From a checkpoint of a small mixture-of-experts model trained on Wikipedia: 7647 steps.
Below are experts of layer 9 (counted from 0) of a mixture-of-experts language model. Rows are named router (the router's row for the expert) and show model dimensions 0-159. Each number is 200 + 40 x the weight over its row's rms, rounded and kept within 0 to 999.
After each expert's rows: "comes before" lists some tokens at least twice as common just after its tokens as in all text. This comes from a sample of Wikipedia text that the model never trained on. Tokens count by the router's weight.

# expert 66
router,196,211,247,170,196,207,191,225,181,153,184,228,184,193,160,167,272,205,256,307,161,255,177,165,213,210,235,247,224,131,191,219,159,223,248,191,257,244,197,225,212,187,167,202,170,224,168,181,240,241,194,237,233,276,205,197,142,161,234,178,206,210,171,186,177,166,194,134,266,147,163,255,312,188,172,175,198,246,223,256,175,162,189,176,186,100,291,294,160,252,163,239,188,163,188,243,173,159,221,248,224,183,193,221,211,209,226,188,254,231,233,184,135,284,210,193,103,145,195,167,249,166,162,181,189,202,158,154,221,195,211,215,270,164,255,197,205,262,188,211,210,214,151,238,257,283,209,131,156,199,198,200,133,258,129,177,182,180,192,234
comes before: "s", ",", ".", " of", " (", " in"

# expert 132
router,209,223,196,221,187,225,179,146,222,182,200,251,208,136,106,186,253,183,263,285,228,271,175,243,194,158,229,264,228,134,185,156,189,257,243,188,230,256,209,225,197,226,218,152,169,195,183,181,205,210,217,259,250,292,206,223,176,171,234,153,197,229,236,188,172,168,218,89,217,211,183,275,219,155,233,184,227,181,172,240,131,186,253,215,208,83,267,244,237,226,198,238,197,219,221,229,114,187,172,221,231,188,179,227,211,179,196,200,199,245,243,175,155,245,171,206,165,195,143,178,279,185,206,214,185,149,208,171,194,218,195,223,230,157,226,225,182,246,215,118,130,261,230,184,265,314,170,145,204,156,259,248,148,218,161,192,154,153,180,198
comes before: "s", " of", "born", "ing", "ed", "er"

# expert 90
router,217,202,168,162,218,241,163,199,227,194,201,191,261,239,155,186,234,259,251,272,142,266,112,174,222,205,173,209,214,152,253,209,224,265,188,199,200,296,131,205,224,185,215,158,131,149,139,241,206,194,232,183,179,265,218,179,181,148,271,201,199,208,158,136,149,188,195,157,126,191,195,237,291,158,185,200,244,198,193,199,202,190,147,210,182,98,215,193,248,230,205,185,204,200,202,211,159,186,206,244,167,190,256,284,233,263,266,214,287,296,218,205,188,215,234,188,139,189,121,195,183,159,176,193,189,145,219,174,201,235,215,171,232,189,263,209,203,223,191,187,164,205,202,181,272,333,195,160,157,173,256,210,162,247,170,181,236,164,233,186
comes before: " |", "1", "–", "2", "3", "4"

# expert 141
router,201,211,204,188,209,229,102,240,225,161,185,210,217,184,205,183,223,188,202,239,199,264,111,236,180,218,260,301,187,198,165,179,192,232,246,231,169,283,170,234,244,209,192,140,152,192,284,241,172,221,148,248,203,249,278,156,157,154,202,170,214,235,128,214,231,225,241,117,200,150,186,262,253,190,219,199,259,221,168,197,225,132,194,216,229,115,223,217,204,229,151,221,196,281,217,240,160,219,218,208,203,196,188,258,169,177,199,149,302,257,236,209,151,251,213,219,138,230,117,227,178,175,177,219,177,221,286,190,172,272,237,178,256,211,233,136,207,207,237,185,185,237,209,195,164,297,203,149,202,173,174,165,137,205,191,132,189,208,204,214
comes before: "0", "9", "1", "8", "2", "7"

# expert 96
router,182,256,227,179,197,166,187,181,192,168,156,209,137,220,194,137,244,209,246,264,141,233,145,178,192,220,207,239,252,152,230,226,185,268,230,211,245,238,174,234,192,193,244,150,147,192,172,262,243,212,146,210,197,261,180,156,148,175,204,185,184,228,214,203,146,198,231,127,210,114,164,214,295,138,197,195,276,232,233,258,210,143,155,221,175,150,285,218,181,188,208,268,223,184,182,180,221,155,205,252,186,196,151,256,133,186,260,207,291,237,152,171,222,241,206,180,145,192,140,161,205,205,144,219,230,159,140,136,214,224,166,157,228,150,229,138,229,269,137,179,187,186,131,182,215,273,249,123,201,155,172,220,163,212,173,168,164,173,156,218
comes before: "\n", " |", "}", " is", ")", " ("

# expert 93
router,245,249,212,202,201,180,181,176,232,131,201,198,234,192,181,231,239,238,274,300,246,283,177,216,213,196,290,236,224,193,204,219,152,262,159,210,216,279,155,209,207,199,160,177,143,220,200,253,200,191,192,261,215,260,181,179,140,196,172,215,219,244,196,184,178,209,192,47,240,106,215,178,303,221,196,152,181,224,191,217,212,223,199,191,245,91,235,186,215,188,157,223,216,172,172,221,170,240,173,199,201,190,231,249,238,195,299,191,303,234,189,220,151,270,270,212,144,209,164,203,189,159,187,199,251,160,192,199,203,243,235,204,243,153,209,173,198,227,171,244,201,235,194,201,205,255,195,160,177,120,194,212,126,228,160,139,179,229,192,183
comes before: "1", "2", "3", " |", "4", "5"

# expert 13
router,266,257,194,211,187,163,143,230,228,123,200,209,208,216,199,211,257,248,204,273,249,275,166,202,200,185,245,222,196,203,198,231,163,233,228,219,203,233,156,200,196,212,167,161,158,191,146,297,201,178,181,201,206,251,245,212,130,155,190,227,176,177,197,160,150,125,153,28,267,198,224,194,181,168,202,145,236,200,229,198,225,167,229,188,236,73,152,229,186,175,201,186,252,243,255,151,230,231,197,172,190,200,205,232,219,199,266,203,277,260,191,189,143,208,224,262,160,173,163,147,197,137,177,191,173,175,201,162,191,200,194,107,196,184,257,169,240,273,182,211,153,209,184,185,266,257,206,188,198,129,200,213,177,225,222,157,180,174,228,264
comes before: "1", "2", "3", "4", "5", "6"

# expert 46
router,245,183,257,183,215,189,115,224,218,97,185,185,189,196,191,174,263,212,236,272,176,257,120,177,235,173,191,232,220,211,206,215,129,280,261,173,190,251,168,189,213,229,142,200,188,172,191,255,231,187,181,222,212,321,224,193,123,162,230,251,193,284,182,156,176,192,210,127,207,134,207,265,202,123,160,221,160,240,167,163,223,138,185,194,184,154,234,217,211,160,141,218,219,200,225,196,230,186,208,241,161,170,206,214,194,177,310,240,232,245,223,237,168,251,217,160,160,270,138,207,244,143,163,186,223,233,180,135,252,204,229,226,222,182,243,116,187,204,187,209,195,182,158,227,228,279,250,125,202,203,243,207,153,181,154,166,178,189,230,213
comes before: " |", "\n", " ", "–", ";", ")"

# expert 43
router,241,176,280,179,224,255,96,198,218,213,129,223,232,225,190,210,232,174,225,243,187,213,139,220,206,199,180,210,190,236,171,221,178,215,212,147,171,245,207,157,200,169,222,158,208,200,195,225,230,228,171,213,248,234,232,190,230,141,210,233,204,199,131,178,207,198,208,154,135,132,207,300,220,173,229,168,170,136,195,167,189,235,223,158,242,97,199,204,217,242,166,220,188,300,178,221,216,171,236,178,193,159,225,207,204,187,275,171,271,231,197,231,152,257,279,209,151,208,77,174,255,184,220,211,218,134,259,166,197,224,201,170,236,192,244,121,243,241,210,161,196,220,154,198,284,326,197,116,240,149,231,219,181,225,185,183,202,224,174,251
comes before: " the", " ", " a", " his", " March", " September"

# expert 169
router,199,164,218,153,180,223,164,203,218,169,166,217,270,201,103,184,237,210,205,244,234,215,154,263,211,206,238,225,172,218,166,182,243,281,190,262,258,207,182,199,255,188,200,231,202,191,196,198,125,224,161,229,237,271,160,184,168,135,232,214,194,191,182,192,143,243,226,135,196,208,178,199,228,101,285,247,200,193,197,217,217,122,183,207,223,51,227,201,204,208,175,234,201,201,281,168,156,127,157,184,231,145,176,238,219,191,292,199,284,206,204,199,163,250,205,216,144,184,140,217,174,157,158,210,209,146,234,188,243,200,210,181,227,166,187,161,212,219,210,200,152,237,123,177,164,311,280,196,164,180,251,214,157,217,193,251,146,191,159,199
comes before: " the", "ed", " to", "ing", " a", " in"

# expert 170
router,272,191,219,217,181,223,137,229,266,169,101,153,129,267,181,170,227,214,245,228,167,241,180,156,256,228,148,205,221,170,264,209,185,253,218,263,247,254,185,158,193,165,269,204,177,236,230,232,131,197,211,181,219,247,180,151,178,190,190,166,220,228,194,216,191,204,178,183,258,179,206,237,242,207,220,199,173,197,179,230,178,161,194,214,244,112,208,183,250,239,208,193,192,246,158,198,173,162,163,204,179,153,172,231,163,182,242,213,333,255,201,177,138,251,194,202,85,317,106,149,247,176,204,201,209,201,245,170,228,198,243,97,198,191,227,187,243,222,214,179,193,229,209,191,249,302,213,165,238,187,166,202,225,237,212,141,221,233,184,198
comes before: " the", " a", " as", " he", " well", " it"

# expert 14
router,204,146,203,189,176,176,169,190,218,190,200,261,212,231,213,204,210,231,227,258,237,225,168,229,192,152,219,228,230,149,175,198,221,306,199,199,224,293,216,167,245,248,221,219,187,223,219,227,208,231,249,182,202,213,170,240,139,145,196,205,188,196,164,174,158,256,277,39,181,135,187,222,199,187,183,250,189,241,212,184,230,117,170,213,217,146,200,289,219,248,178,246,203,239,204,184,210,205,205,207,191,136,179,242,265,202,259,216,289,265,168,170,149,236,250,132,130,169,67,216,226,186,190,204,187,189,197,215,204,215,208,211,160,185,194,182,192,252,189,137,170,187,124,220,217,252,226,132,240,179,259,239,160,268,138,175,176,223,188,221
comes before: "|", "-", "\n", "==", "The", "==="

# expert 91
router,222,154,263,209,171,172,136,166,247,154,203,211,264,190,148,154,223,163,225,237,182,207,160,215,228,210,236,193,212,235,177,224,208,212,235,222,228,196,182,172,233,198,168,141,204,175,208,220,189,213,179,207,168,279,230,194,105,206,251,195,199,210,178,222,174,201,178,179,211,120,200,206,182,169,257,192,249,229,169,230,137,194,150,245,258,69,221,190,205,219,202,264,241,218,256,147,242,212,184,188,215,92,222,280,265,193,251,236,313,232,158,156,133,267,214,162,133,215,98,182,222,174,175,240,212,138,265,208,225,239,188,165,246,147,217,195,226,254,196,235,227,170,161,197,196,272,223,176,227,133,222,252,190,257,182,145,210,202,192,258
comes before: " the", " a", " his", " their", " an", " its"

# expert 39
router,215,230,182,221,184,161,160,240,303,177,222,172,207,194,112,206,200,291,185,279,222,239,198,201,193,237,239,241,239,156,171,175,208,251,221,213,204,225,170,179,214,201,150,123,184,147,204,212,226,258,161,225,195,230,174,192,167,169,214,219,211,248,205,211,99,186,252,160,239,157,214,277,263,196,220,194,227,211,195,261,222,154,212,148,218,125,288,229,224,189,220,200,225,188,226,183,147,135,203,185,195,124,173,219,204,216,251,155,270,266,152,249,165,197,218,162,151,197,118,190,248,159,125,225,204,196,252,252,238,172,231,172,195,154,304,163,225,249,195,238,174,229,171,155,232,277,244,204,149,139,243,204,154,166,209,177,161,216,145,249
comes before: "\n", " The", " He", " In", " It", " and"

# expert 87
router,207,218,223,164,187,240,63,175,189,166,162,213,227,258,156,228,256,236,213,237,159,199,136,225,225,197,244,220,179,232,162,152,220,302,191,267,282,259,170,165,239,204,210,191,192,236,196,227,136,275,174,190,266,279,226,192,122,168,241,262,213,191,149,197,174,199,206,154,114,203,222,176,211,145,229,244,212,217,179,215,240,153,187,187,213,91,200,182,232,156,157,182,226,206,236,254,174,113,167,211,228,131,223,211,217,170,237,210,267,209,192,207,189,239,224,226,132,229,198,158,198,206,171,187,216,173,212,176,199,244,211,184,171,156,263,141,234,208,189,186,133,197,135,168,232,314,261,224,183,158,172,234,147,201,237,223,159,203,204,208
comes before: " to", " by", " in", " the", " on", " as"

# expert 77
router,270,213,212,206,201,183,129,261,232,185,168,167,150,211,150,207,182,261,242,241,224,237,209,221,212,163,237,247,235,164,155,169,185,247,274,230,245,202,167,132,201,176,208,142,180,203,180,238,154,237,190,223,148,181,160,182,146,212,229,176,196,292,197,195,173,133,278,137,211,161,185,228,190,186,228,217,196,239,184,237,194,139,201,175,266,79,179,246,183,236,168,175,218,244,176,203,215,245,154,151,192,176,169,268,239,236,268,98,297,231,172,188,198,260,238,179,127,206,125,191,254,173,122,184,229,166,270,185,202,212,218,177,221,178,229,209,181,221,148,164,154,221,270,233,262,285,207,169,201,160,224,199,190,168,243,164,206,241,171,222
comes before: " and", " the", " which", " but", "0", " he"

# expert 146
router,243,208,175,199,223,235,112,225,230,131,242,274,208,224,169,206,248,261,213,282,167,257,119,250,197,172,193,206,206,147,172,218,195,243,296,215,154,247,182,252,186,270,214,143,188,197,198,238,167,157,246,182,173,266,221,218,162,164,236,241,192,269,168,160,175,168,240,140,184,128,198,254,235,140,204,165,235,223,201,171,214,143,214,226,270,98,182,205,202,229,180,219,246,241,251,203,179,207,189,208,187,172,231,251,206,210,293,211,314,222,236,186,119,178,249,196,137,251,161,204,227,145,161,221,209,190,261,191,172,290,196,209,188,221,238,168,184,238,143,162,192,185,213,222,221,280,202,147,215,188,233,169,176,173,188,165,160,199,205,216
comes before: "0", " |", "9", "1", "2", "5"

# expert 161
router,217,212,259,202,153,162,144,209,228,134,215,226,180,228,177,184,217,230,250,266,245,288,197,177,188,175,256,227,230,165,184,199,175,238,233,202,224,323,197,193,194,224,223,178,170,254,252,240,193,229,146,219,207,218,180,243,133,164,217,247,183,244,193,204,192,236,263,58,224,153,194,249,162,170,234,178,188,227,208,203,180,133,216,275,211,137,246,226,254,229,243,247,173,237,215,181,167,145,188,222,256,152,182,187,212,225,196,220,248,259,176,159,114,208,199,173,182,259,121,173,246,171,154,223,195,243,180,165,203,214,197,227,138,175,264,213,192,233,166,198,150,261,172,189,149,306,210,161,270,193,250,226,186,240,182,169,141,268,189,202
comes before: "-", "\n", "==", "|", "The", "==="

# expert 83
router,246,235,181,205,121,209,158,213,239,141,193,240,188,189,153,162,252,202,266,317,254,252,189,178,203,243,203,250,204,181,236,231,153,247,232,173,172,218,199,241,237,203,159,223,145,293,171,201,245,199,191,225,179,175,191,207,202,95,185,173,225,244,207,213,180,128,201,141,222,158,209,244,217,232,145,219,198,211,184,232,226,165,179,145,198,76,272,271,198,230,136,193,223,211,262,235,215,184,201,206,231,204,168,293,197,256,246,132,207,245,180,162,158,211,155,121,176,193,166,146,251,151,199,182,158,199,201,212,188,248,198,237,230,172,247,188,200,237,157,156,189,213,180,240,270,301,238,155,160,202,238,172,177,251,169,152,164,219,219,238
comes before: " was", "s", " is", ".", ",", " of"

# expert 10
router,176,199,269,206,188,166,180,190,306,168,187,251,187,234,160,165,251,240,192,222,186,168,153,187,209,198,199,263,175,141,203,176,193,249,248,274,232,277,154,202,170,196,209,160,195,220,209,249,176,246,257,199,248,253,240,231,155,162,204,222,197,209,224,156,170,177,191,138,237,125,212,284,278,237,251,207,242,280,251,201,149,179,205,140,137,108,217,251,178,221,145,210,182,187,191,193,198,209,225,244,176,203,228,241,260,202,256,233,278,257,189,165,129,241,181,125,164,236,177,210,214,166,189,188,205,204,223,191,208,244,217,178,232,163,221,208,232,199,207,238,148,251,222,258,254,318,229,108,161,133,219,159,128,207,206,175,197,204,207,187
comes before: ",", " |", "\"", " (", "'", " and"

# expert 110
router,227,163,259,218,210,200,162,191,182,176,211,188,183,177,204,206,220,230,210,264,215,300,115,205,189,203,176,248,226,149,146,199,178,232,160,204,214,289,156,167,235,214,229,203,184,251,173,229,171,266,220,285,260,254,186,158,171,216,235,179,167,273,210,217,191,225,236,122,227,53,167,214,190,158,204,244,188,203,247,202,226,133,218,177,227,105,183,258,160,222,191,250,223,229,157,178,191,212,197,198,255,188,189,223,237,229,251,195,265,242,192,217,151,220,220,203,135,166,157,168,268,166,130,196,209,191,170,235,151,172,225,151,250,122,206,194,185,237,195,160,144,242,157,231,236,291,250,161,216,140,241,204,147,198,209,164,209,226,117,218
comes before: "-", "|", "\n", " California", " which", " England"

# expert 97
router,199,156,239,184,231,147,145,205,223,218,165,218,207,186,152,170,211,194,218,284,232,228,111,184,266,198,182,247,186,90,182,241,196,188,241,250,179,245,146,240,189,211,140,203,200,236,229,227,182,176,175,213,251,251,193,205,204,147,213,220,193,133,177,182,159,164,222,111,165,160,177,222,187,173,221,202,184,206,192,228,194,109,202,188,244,108,214,260,217,218,165,210,223,211,175,177,172,215,115,154,247,170,244,202,232,171,276,247,272,251,179,186,169,226,231,190,219,204,153,178,240,172,127,175,197,182,195,184,171,193,199,93,219,103,196,148,144,278,166,221,179,258,216,168,207,335,169,180,153,185,217,193,153,224,207,141,143,232,162,222
comes before: "ed", "ation", "ing", "ated", "al", "ate"

# expert 55
router,226,226,201,158,170,158,194,227,268,178,148,215,167,273,153,184,189,273,236,284,190,254,164,166,198,227,207,233,219,181,157,165,221,232,273,245,156,235,145,190,254,222,202,120,189,227,201,218,145,223,182,230,237,240,159,200,177,245,205,186,209,253,215,206,175,194,232,187,226,74,181,261,219,182,241,244,224,202,204,233,222,180,196,154,287,20,176,211,184,185,189,209,191,254,180,240,161,199,189,210,188,219,171,252,229,224,245,189,274,228,191,253,194,245,223,171,153,121,122,165,243,203,138,179,228,205,219,206,196,176,223,213,162,156,234,211,161,276,183,181,146,270,210,241,255,251,239,178,196,181,208,198,143,128,231,172,193,184,171,222
comes before: " ", " and", " the", " which", " but", " he"

# expert 151
router,195,188,263,222,171,130,104,227,256,101,225,186,190,192,204,200,224,207,244,246,192,173,198,142,196,131,232,282,209,187,245,174,228,264,271,204,260,287,168,196,210,193,243,179,114,202,219,242,202,238,282,196,213,244,221,217,136,190,233,212,219,207,212,271,194,188,220,150,204,147,165,289,252,217,235,161,197,220,233,145,237,166,183,250,175,136,290,224,182,231,207,230,199,236,161,218,170,171,177,211,233,147,176,189,195,181,310,200,262,270,244,232,140,254,198,193,158,207,175,212,233,189,178,203,205,176,185,199,173,224,184,197,180,194,176,183,182,166,168,190,164,276,184,193,212,341,176,162,185,141,178,168,147,223,185,215,144,244,197,200
comes before: ",", ".", " (", "i", "a", " and"

# expert 67
router,227,192,190,206,199,151,134,274,241,153,225,229,214,271,121,178,151,211,230,186,173,277,206,168,224,252,204,183,209,184,239,220,230,186,245,185,271,284,207,208,143,219,230,236,234,230,217,236,227,200,204,175,185,256,232,154,153,203,206,249,220,257,181,142,172,230,245,108,170,121,244,240,230,193,252,219,200,254,234,177,212,153,225,156,221,112,174,232,233,231,177,207,268,251,205,250,242,219,211,178,192,206,154,216,204,219,252,170,238,326,239,224,129,269,197,211,167,223,202,135,287,166,154,200,257,167,209,127,199,199,249,161,258,157,218,165,226,222,210,231,162,177,152,192,209,304,251,131,204,219,200,227,200,203,209,175,176,181,158,210
comes before: ",", "0", ".", " as", " to", " in"

# expert 177
router,203,209,213,222,150,212,149,194,236,184,217,272,179,260,141,199,277,231,243,249,154,269,130,247,200,169,184,154,279,193,214,231,121,254,224,228,222,227,132,206,208,225,219,172,187,226,203,231,208,248,245,176,180,266,192,199,150,165,162,241,206,250,156,145,167,185,224,85,207,134,165,285,262,167,175,186,220,188,225,182,244,176,175,190,231,155,234,246,223,224,239,180,242,209,188,226,169,184,182,207,182,216,195,259,222,231,236,190,234,218,221,143,152,234,171,252,108,205,176,250,210,165,131,212,224,150,213,175,204,254,191,172,248,148,242,145,273,296,214,193,176,228,117,146,248,287,228,174,220,148,222,210,181,259,195,211,159,243,183,207
comes before: " |", "1", "2", "9", "3", "0"

# expert 80
router,225,202,229,206,202,240,164,233,225,181,142,171,264,170,183,207,292,221,208,261,208,271,98,268,205,195,202,232,185,219,192,216,248,283,244,240,215,259,174,183,186,190,217,229,178,237,237,196,130,233,201,214,278,303,191,140,129,156,256,217,206,215,125,182,142,259,237,137,254,170,187,274,232,118,259,240,213,192,213,180,178,142,175,158,241,96,300,159,203,262,235,219,211,209,234,160,178,194,207,205,179,192,206,278,191,212,255,193,267,198,195,213,173,217,179,186,119,185,153,199,228,187,225,182,208,198,259,200,206,226,170,164,201,182,180,205,200,210,195,211,157,219,138,178,188,295,224,197,153,166,170,239,148,191,144,200,162,186,180,224
comes before: ")", " that", " to", " the", "–", " a"

# expert 69
router,189,264,223,194,184,213,172,228,289,144,147,151,234,186,161,213,224,234,225,261,236,297,124,174,222,233,186,217,197,157,196,246,178,265,203,199,207,298,145,228,233,172,226,189,147,228,207,234,196,213,226,221,227,281,232,190,157,173,229,215,250,216,201,185,148,195,160,48,199,115,197,183,220,206,248,204,236,201,191,242,171,194,190,222,259,105,257,213,214,192,203,245,228,183,212,222,195,209,217,236,200,134,224,224,227,249,207,205,273,276,215,188,98,224,209,169,145,266,139,219,237,196,239,210,207,144,168,219,158,228,191,179,223,151,203,176,195,192,177,205,175,255,178,256,216,278,194,164,167,169,210,156,99,259,146,169,189,188,198,193
comes before: "1", "2", "3", "4", "5", "6"

# expert 184
router,193,150,273,182,206,172,172,199,228,116,247,230,179,205,155,205,209,194,249,256,283,182,122,192,179,188,213,228,213,175,167,203,202,239,264,231,246,239,194,165,235,197,179,193,188,195,216,227,196,177,194,232,242,233,187,218,174,159,187,129,234,230,193,247,214,113,230,143,232,97,184,276,251,223,239,138,204,249,278,192,166,130,231,211,215,75,257,252,167,218,206,135,178,210,209,215,245,212,191,227,215,181,174,209,224,179,289,177,251,272,180,207,149,174,244,166,131,200,118,191,182,192,155,225,195,208,194,174,206,168,215,156,214,178,174,221,204,218,213,218,226,233,117,141,246,315,180,156,124,121,248,182,171,209,197,191,179,221,209,168
comes before: ",", ".", " and", " of", " are", " in"

# expert 130
router,213,169,240,213,201,185,171,179,265,205,208,215,216,233,182,163,265,185,254,308,157,191,194,242,256,194,259,215,220,194,172,205,231,270,205,252,264,260,190,180,226,241,234,210,226,268,208,288,148,215,247,147,238,242,229,137,150,139,229,198,186,216,171,196,142,191,247,151,174,116,181,174,198,184,226,220,140,220,160,229,206,113,192,199,222,153,199,230,207,222,241,186,206,260,211,142,170,181,170,194,185,128,243,209,248,222,270,234,225,261,195,146,179,204,278,164,89,211,123,198,213,214,193,218,250,96,195,198,240,176,181,209,235,179,220,181,253,193,257,172,170,207,171,163,174,306,236,206,185,176,257,207,141,283,205,182,202,200,204,229
comes before: " a", " the", " been", " an", " to", " not"

# expert 11
router,216,226,196,131,214,195,151,202,176,184,157,229,242,208,167,167,205,267,199,276,236,256,127,227,218,247,222,200,214,202,235,150,206,241,225,206,157,236,184,190,171,218,215,195,246,142,167,219,185,217,183,167,255,224,175,180,161,115,222,182,194,199,179,152,141,220,251,52,212,134,192,303,223,213,221,203,203,164,223,213,222,142,173,198,168,127,213,253,216,209,163,200,189,203,205,219,173,182,118,197,161,186,193,240,249,211,300,130,271,261,198,183,142,225,275,158,155,205,87,207,256,176,213,169,243,221,156,201,204,217,147,218,269,156,242,148,183,231,214,189,163,281,220,198,241,271,231,172,194,127,212,263,192,208,183,175,186,197,192,207
comes before: "|", "\n", "==", "===", "The", " The"

# expert 82
router,173,222,219,229,142,205,137,211,242,153,171,238,234,140,174,249,212,203,272,286,227,298,188,187,203,182,262,224,203,195,198,195,151,258,158,231,238,247,165,231,195,134,195,159,182,226,192,278,188,221,207,268,257,230,181,175,165,163,221,177,270,232,210,211,163,178,205,25,220,110,192,186,202,194,225,180,197,210,167,161,186,236,211,175,218,94,209,217,228,216,204,218,194,273,192,231,206,205,174,194,223,207,149,192,234,176,274,211,280,255,238,234,137,236,221,217,142,246,132,157,207,154,221,201,218,177,135,200,208,185,224,173,205,142,213,173,234,198,206,198,152,276,174,210,250,267,183,175,229,122,182,231,129,216,187,186,155,217,179,208
comes before: "1", "2", "3", "4", "6", "5"

# expert 68
router,246,220,221,234,193,191,135,140,156,118,177,228,219,193,149,218,238,210,238,263,160,271,161,176,256,230,233,282,244,188,173,151,132,253,230,205,187,284,154,203,206,206,213,174,147,189,189,234,140,247,183,236,206,255,244,167,178,219,200,216,91,218,163,201,167,213,198,82,218,98,190,243,247,184,263,186,200,237,215,241,184,114,244,223,219,133,197,214,182,243,204,231,247,253,233,185,163,181,203,195,242,194,220,241,172,223,239,182,232,257,177,271,194,205,238,202,133,155,128,179,250,160,184,241,199,167,211,166,175,235,191,192,181,172,165,149,200,251,196,216,176,231,144,161,191,313,169,181,185,163,188,216,142,218,208,190,264,203,254,216
comes before: "9", "1", "2", "8", "6", "5"

# expert 153
router,212,161,251,209,201,183,139,220,282,165,194,166,248,186,201,225,226,189,245,266,204,230,174,157,214,220,201,260,184,194,221,198,197,262,277,291,191,298,188,209,172,206,215,134,164,210,180,261,211,208,189,149,204,243,201,234,135,148,252,217,242,185,223,184,162,200,239,155,206,205,259,284,203,179,257,230,229,243,238,173,227,196,200,177,187,138,198,245,202,200,159,242,182,228,187,171,200,173,218,144,181,249,201,210,238,180,314,196,282,234,223,235,103,191,186,154,95,192,199,218,245,217,166,217,203,201,194,192,197,264,210,207,172,219,195,142,175,167,171,231,170,202,204,232,196,320,201,103,184,143,238,251,155,253,214,166,95,245,180,191
comes before: ",", " |", " (", "'", ".", " and"

# expert 111
router,268,249,209,178,209,279,108,260,255,174,138,197,227,196,189,210,131,236,248,235,206,252,199,226,162,240,233,195,195,204,245,163,169,265,213,210,179,250,134,235,215,204,173,190,198,245,211,260,168,154,184,200,166,215,241,160,149,121,201,225,248,249,221,230,143,119,235,134,213,177,202,268,198,200,230,195,202,243,251,218,204,161,144,155,204,59,200,240,198,227,232,195,185,273,143,223,258,231,168,137,213,219,181,268,197,181,254,168,283,239,149,169,148,207,212,184,147,200,185,217,206,110,183,186,157,182,250,187,193,192,230,250,213,181,209,214,225,271,224,129,161,262,184,175,265,271,190,169,201,162,205,228,156,246,201,190,212,234,193,191
comes before: "9", " he", "8", "0", "1", "2"

# expert 168
router,258,204,228,236,177,195,143,182,183,139,134,207,238,178,199,234,258,212,208,245,150,288,159,136,224,234,179,257,279,153,227,185,219,232,219,222,203,298,145,239,206,219,203,206,141,173,239,218,139,253,173,235,268,260,258,168,179,201,218,226,155,202,190,224,209,223,222,102,252,116,204,232,249,179,238,234,179,237,237,201,220,105,222,214,196,74,209,221,223,285,186,240,258,242,238,197,175,201,207,248,215,209,228,245,163,244,214,201,226,252,214,216,160,195,197,197,145,170,143,182,218,193,220,238,198,170,220,176,162,222,193,170,208,202,182,156,194,236,237,173,182,230,186,167,172,354,219,143,170,196,185,239,126,227,191,183,251,196,191,210
comes before: ")", "\n", "9", "0", "8", ":"

# expert 15
router,205,189,224,238,187,223,103,170,224,131,195,180,237,171,175,162,223,197,237,211,234,254,146,163,175,204,262,194,191,168,223,224,215,199,217,276,178,186,190,139,203,165,191,203,231,212,218,199,171,270,148,203,170,265,230,206,133,134,248,207,214,208,115,207,134,141,208,188,207,118,187,252,231,150,237,219,192,184,192,170,135,184,251,229,245,103,239,183,164,204,166,252,273,239,191,187,245,173,181,199,173,144,194,279,202,229,278,196,286,240,202,141,179,323,208,186,167,209,109,177,268,115,182,183,190,136,202,204,187,259,181,183,221,198,191,181,220,236,169,216,206,250,153,198,216,262,280,122,209,179,241,186,194,233,203,163,200,212,160,222
comes before: " the", " be", " a", " his", " her", " their"

# expert 149
router,205,289,226,205,185,199,124,245,230,153,189,181,206,243,167,205,278,265,273,269,278,281,172,197,164,170,283,227,134,222,210,191,200,261,225,250,236,237,176,179,215,211,187,183,184,236,187,251,235,179,207,239,255,268,194,192,136,169,192,192,235,206,176,149,148,182,181,44,233,152,171,183,206,210,260,141,239,170,220,221,150,189,201,203,246,98,217,227,183,197,194,242,214,160,201,206,227,244,190,179,207,161,181,247,225,189,240,185,288,240,199,216,131,259,262,245,185,222,148,188,229,173,153,202,211,148,216,186,199,235,231,213,217,195,235,221,236,240,178,219,144,224,195,255,188,207,167,163,216,128,183,178,143,239,233,169,120,211,225,258
comes before: "1", "2", "3", "4", "5", "en"

# expert 113
router,249,208,171,166,168,171,121,196,243,200,168,199,239,246,181,161,217,230,158,293,199,239,155,163,239,181,175,280,169,135,165,192,162,259,214,183,216,259,99,185,216,192,178,203,160,207,242,233,157,190,162,215,216,236,221,232,174,164,176,207,193,209,149,249,160,195,211,104,190,220,215,242,192,155,229,205,234,229,198,214,235,143,165,224,235,70,194,191,195,211,150,240,237,174,176,198,198,205,161,168,170,166,196,232,212,198,298,195,216,250,187,223,113,264,234,196,214,133,147,188,211,158,73,166,180,201,219,163,224,201,213,183,180,186,229,157,159,215,226,138,181,190,195,165,202,323,233,196,196,179,144,146,202,272,223,246,136,260,158,187
comes before: "ed", "ing", "ation", " to", "ated", " with"